Weights of a small mixture-of-experts language model, trained from scratch on English Wikipedia.
Size: 11 layers, width 768, vocabulary 36601, 245M parameters.
Experts: 32 experts in each of 11 layers, 336 GELU neurons an expert, a softmax router, a shared expert of 896 neurons.
Training: 1166M tokens, 8896 steps.
Below are experts of layer 4 (counted from 0) of a mixture-of-experts language model. Rows are named router (the router's row for the expert), up (a neuron's input weights, with its number) and show model dimensions 640-703. Each number is 500 + 40 x the weight over its row's rms, rounded and kept within 0 to 999. Numbers have three digits each.
After each expert's rows: a language model's description of what the expert responds to. This comes from a sample of Wikipedia text that the model never trained on.

# expert 28
router:474423518432498531508497548519433510493501486581458470503484463521528526520518536474535441510456484550445495497454519499569517499457511523463449516462568517512540459521450488491467541521499505
up0:465482524529521539483517526476488549512482472511461547434481481540470578494480548463502422473510515532430515502463516445504533499492532457469429555522495480499435411449498487453509568477482501
up1:444395451475477500524547542479481486496501499624538505532518471517531490546478458511522473492529532504496489517471526461494525546458578532444533471463476554443459504511462466521414551519506505
up2:463488479582541472507529512563559528496484536529560517495577535491559510533464404571523479448552458480468578411469486483492447494588480497576543490480534521500515502510472540477540514575500506
Table cell separators. Pipe separators between cells in sports, results and statistics tables, plus semicolons in season lists like "1994–95: Midland Alliance; 8; 38".

# expert 30
router:478448505487480536547500488448512498526376458550510483529495539493539476493462449511462506479456468527510538525519532513445476552464447554548513546460522523525513459459422487450488566501516515
up0:495498570478479488444575496484469470455502472525478535587507519434437486476516478505438546475487507550487546473474553459530466530430441553490494522507496608549413425571512480498475530510485489
up1:463492481501513484431471482498557493515525509545397498564490443561498554500504488508551471451526488495492482581427438528497447479463449497504522506469505538506424468460458517485426507476525494
up2:485472509446492506476523490569446508510499412549517624541516462491485482443503532521419525470389508512482556493515540495494457479458485451466489495542450539495448557496459459488445498478503540
Pronouns and name pieces. Subject pronouns he, she, it, who after commas or when, the preposition for, but, and inner syllables of surnames like Crom-er, Tab-ur.

# expert 13
router:442489438537507478556425492526471528467507548573492496433543503460523460523446524530595494495545459540448501486555537441526497441519535515521525557574497541476516443480550527432510463445486504
up0:503475507496528430485509473500452546652440583479500516574444519553496471504508479518520499510485491489503481463436514577482495496447451518470530487553575555545471533508514498523498529508539528
up1:443420529469511555513463425512471444515490521479551448517491532528534420519440454518555492508477468452487548551473512436427442507485469421448478497518486472477522473522489483522444528524492465
up2:531475507496460504438504477448468538562462466499460531494496585598498527505531478492547502509487517517510469410558456509458541488505504593412496483533439467497437490497464473469504553458495500
Mid-word syllables. Short syllable pieces inside longer words and foreign names, such as a, i, in, am, al, as in "salamander", "Ibrahim"; also more, other.

# expert 11
router:543423489498442492455451536495481620554557502547501486481465522519558479468459498478481441497385513517489526534423484502489486465521468539501496503504543509496571498524430491512434532487441508
up0:568469462478485435412479495496544540472475498542457493525507532509492477564488524512505513442440492463504485460566498578531485475493521471497478479489484524532474452504512501496420497473455488
up1:447446531472498443499475487508517470545452493567497549523524513481423469516471516506478508490514509523508481490515524448545475535493462579545542558511582437468575400478463507518486484560497534
up2:525534559511436533510510447509512452461436485475397489465444493536468451474443532524566474425443512518599581465481516508531433467461496454545483550485552591480516525528528536497539474389399461
Nationality and language adjectives. Adjectives like American, National, British, English, Greek, Tamil, plus inner name pieces such as w in Griswold, Yaz in Yazid.

# expert 27
router:478471464513436434495489563565455544474476499448513503443515487519507391537528534480523477507470413538500494484513433436504503457490465534506501527520506493453490414445455450415449521501570505
up0:608396450488552449388567497452510444488385527505461518611441442602552463532498530524526504533510514491582565512502429492492499476455520489537491495479535539537475490477412489445462457524521508
up1:440520506487494524507502484527531453451521546531514493476482507470536473491487512570558497524509411587513468480514494543493440548484459469437536495580460515495523490500506520479408514542524505
up2:482416538554452497494457567573519552497504528528487472480507463595542495560536542477450489467505484558473524472504455534506553477566534493464453418479532474503475506567473482524526456505470461
Place and institution names. Capitalized words in names of places and institutions: City, University, State, County, School, War, San, Uttar, UC.

# expert 6
router:471476430442552478508491538543492438534547508558513499517534489580542518536438560450465489521422471501494539499471541474571471485579454505422502518495474544433578448535515498537499496443554548
up0:477553449494473488487557525484503504538557495497531468452551511500529437456524569529587479445484557481534542484509463481479458480529495469512487490492463518481594517518544454477427506492482518
up1:485570462477454477419549520472459503497466480539487523439493532446585567554499517507443450513398522508510517499539458487565548531555480497452540473456500455594574492509524527524486610490471486
up2:474475497527595444504508528470536475539538576497564471493526428580453533517480563469520542538549450466476420540471506560497527546556461465558503459528430483509460503421496448506505452496525455
With-clauses, word-internal pieces. Comma-introduced with and existential there/There, plus mid-word fragments in names and rare words like Un-ger, Par-ch-am, G-art-ner.

# expert 21
router:536518459449471473499505549519495500490501515561523477472585499506489469590492548578519510521490453524497517536532510493476491459445468518486541548575469508533601464539449450390450529510506476
up0:467514464514501465426457533528440476473504502564453584435557464496433481459463524475483521514452518535483532491489504529474548520488511450444533472530439536499516458460577526491495524475474482
up1:533460454489414417565534465511519529481471577570480526545517456555520502446459474469557490544485464456487474476490450496471507401509513509498550510457497551448494502477519476471463547532432499
up2:487492479444537453516480479486476495566498502486466528502468448556506471472505492473461546468514462469492507509465496472462474497507493441478539521457402481495539513506536439487492556510428470
Infobox list markers. Line-initial dashes, colons and pipes in infoboxes, taxonomy and result lists, as in "- Country:", "- Driver:", "Progression:".

# expert 0
router:488517405480500431565517533509457548564521529501488507455479500511554491518563550526505470480424416572492475489515492466553506524510483529534526463480532506493557488566432493468506530518441494
up0:463564425487487491497469517510464484486488491439449485601495490527467536532514495522425489508560497495508522522469445475428437545447504511472511443554579518469479534551478521498557566460489449
up1:482501463482485406524533475556565551473527482529472414514493500501529478508540493488465535533468425460438479513463417529463519487513546495539590529531464466555466514518525461492367491541533490
up2:498521451529521495454430543557482470533542488441479502536478579497486545489497446433553467469497494546557518491515496493459531467436502474464559472489509536511455507490521401477508499452467481
Sentence-opening function words. Sentence-initial In, On, At, This and mid-sentence had, would, new, than, plus verb-ending word pieces like al-armed, visual-ize.

# expert 17
router:462512467456498478550507529551432610481557514514451530491576471504541461544503551514535439485472482506491467478529483437544435528433495476520536499523485521431515470478568472448486563538473532
up0:560548503372501474494492479469484402532530524485469569398476481496512580517511601573466531481442522561600464471428490571465467526486454555462553500511558508487517583506501514485462466536516518
up1:470549583475458451467518496474464542587517487555471528484548433480539508490451475520526464501433539479461538518494485412554530506488494526573491524488552621509435539447491448405529484507454487
up2:511454404449511543593525488528508498515548547487499543511448398526470445514454481543449483498435536543481485529508476489473480519495466469444513544530433476508539513510591567439485501537542466
Coordinating conjunctions. And, or, its and closing parentheses joining list items or names, as in written and directed, Cork and Galway, plus percent signs.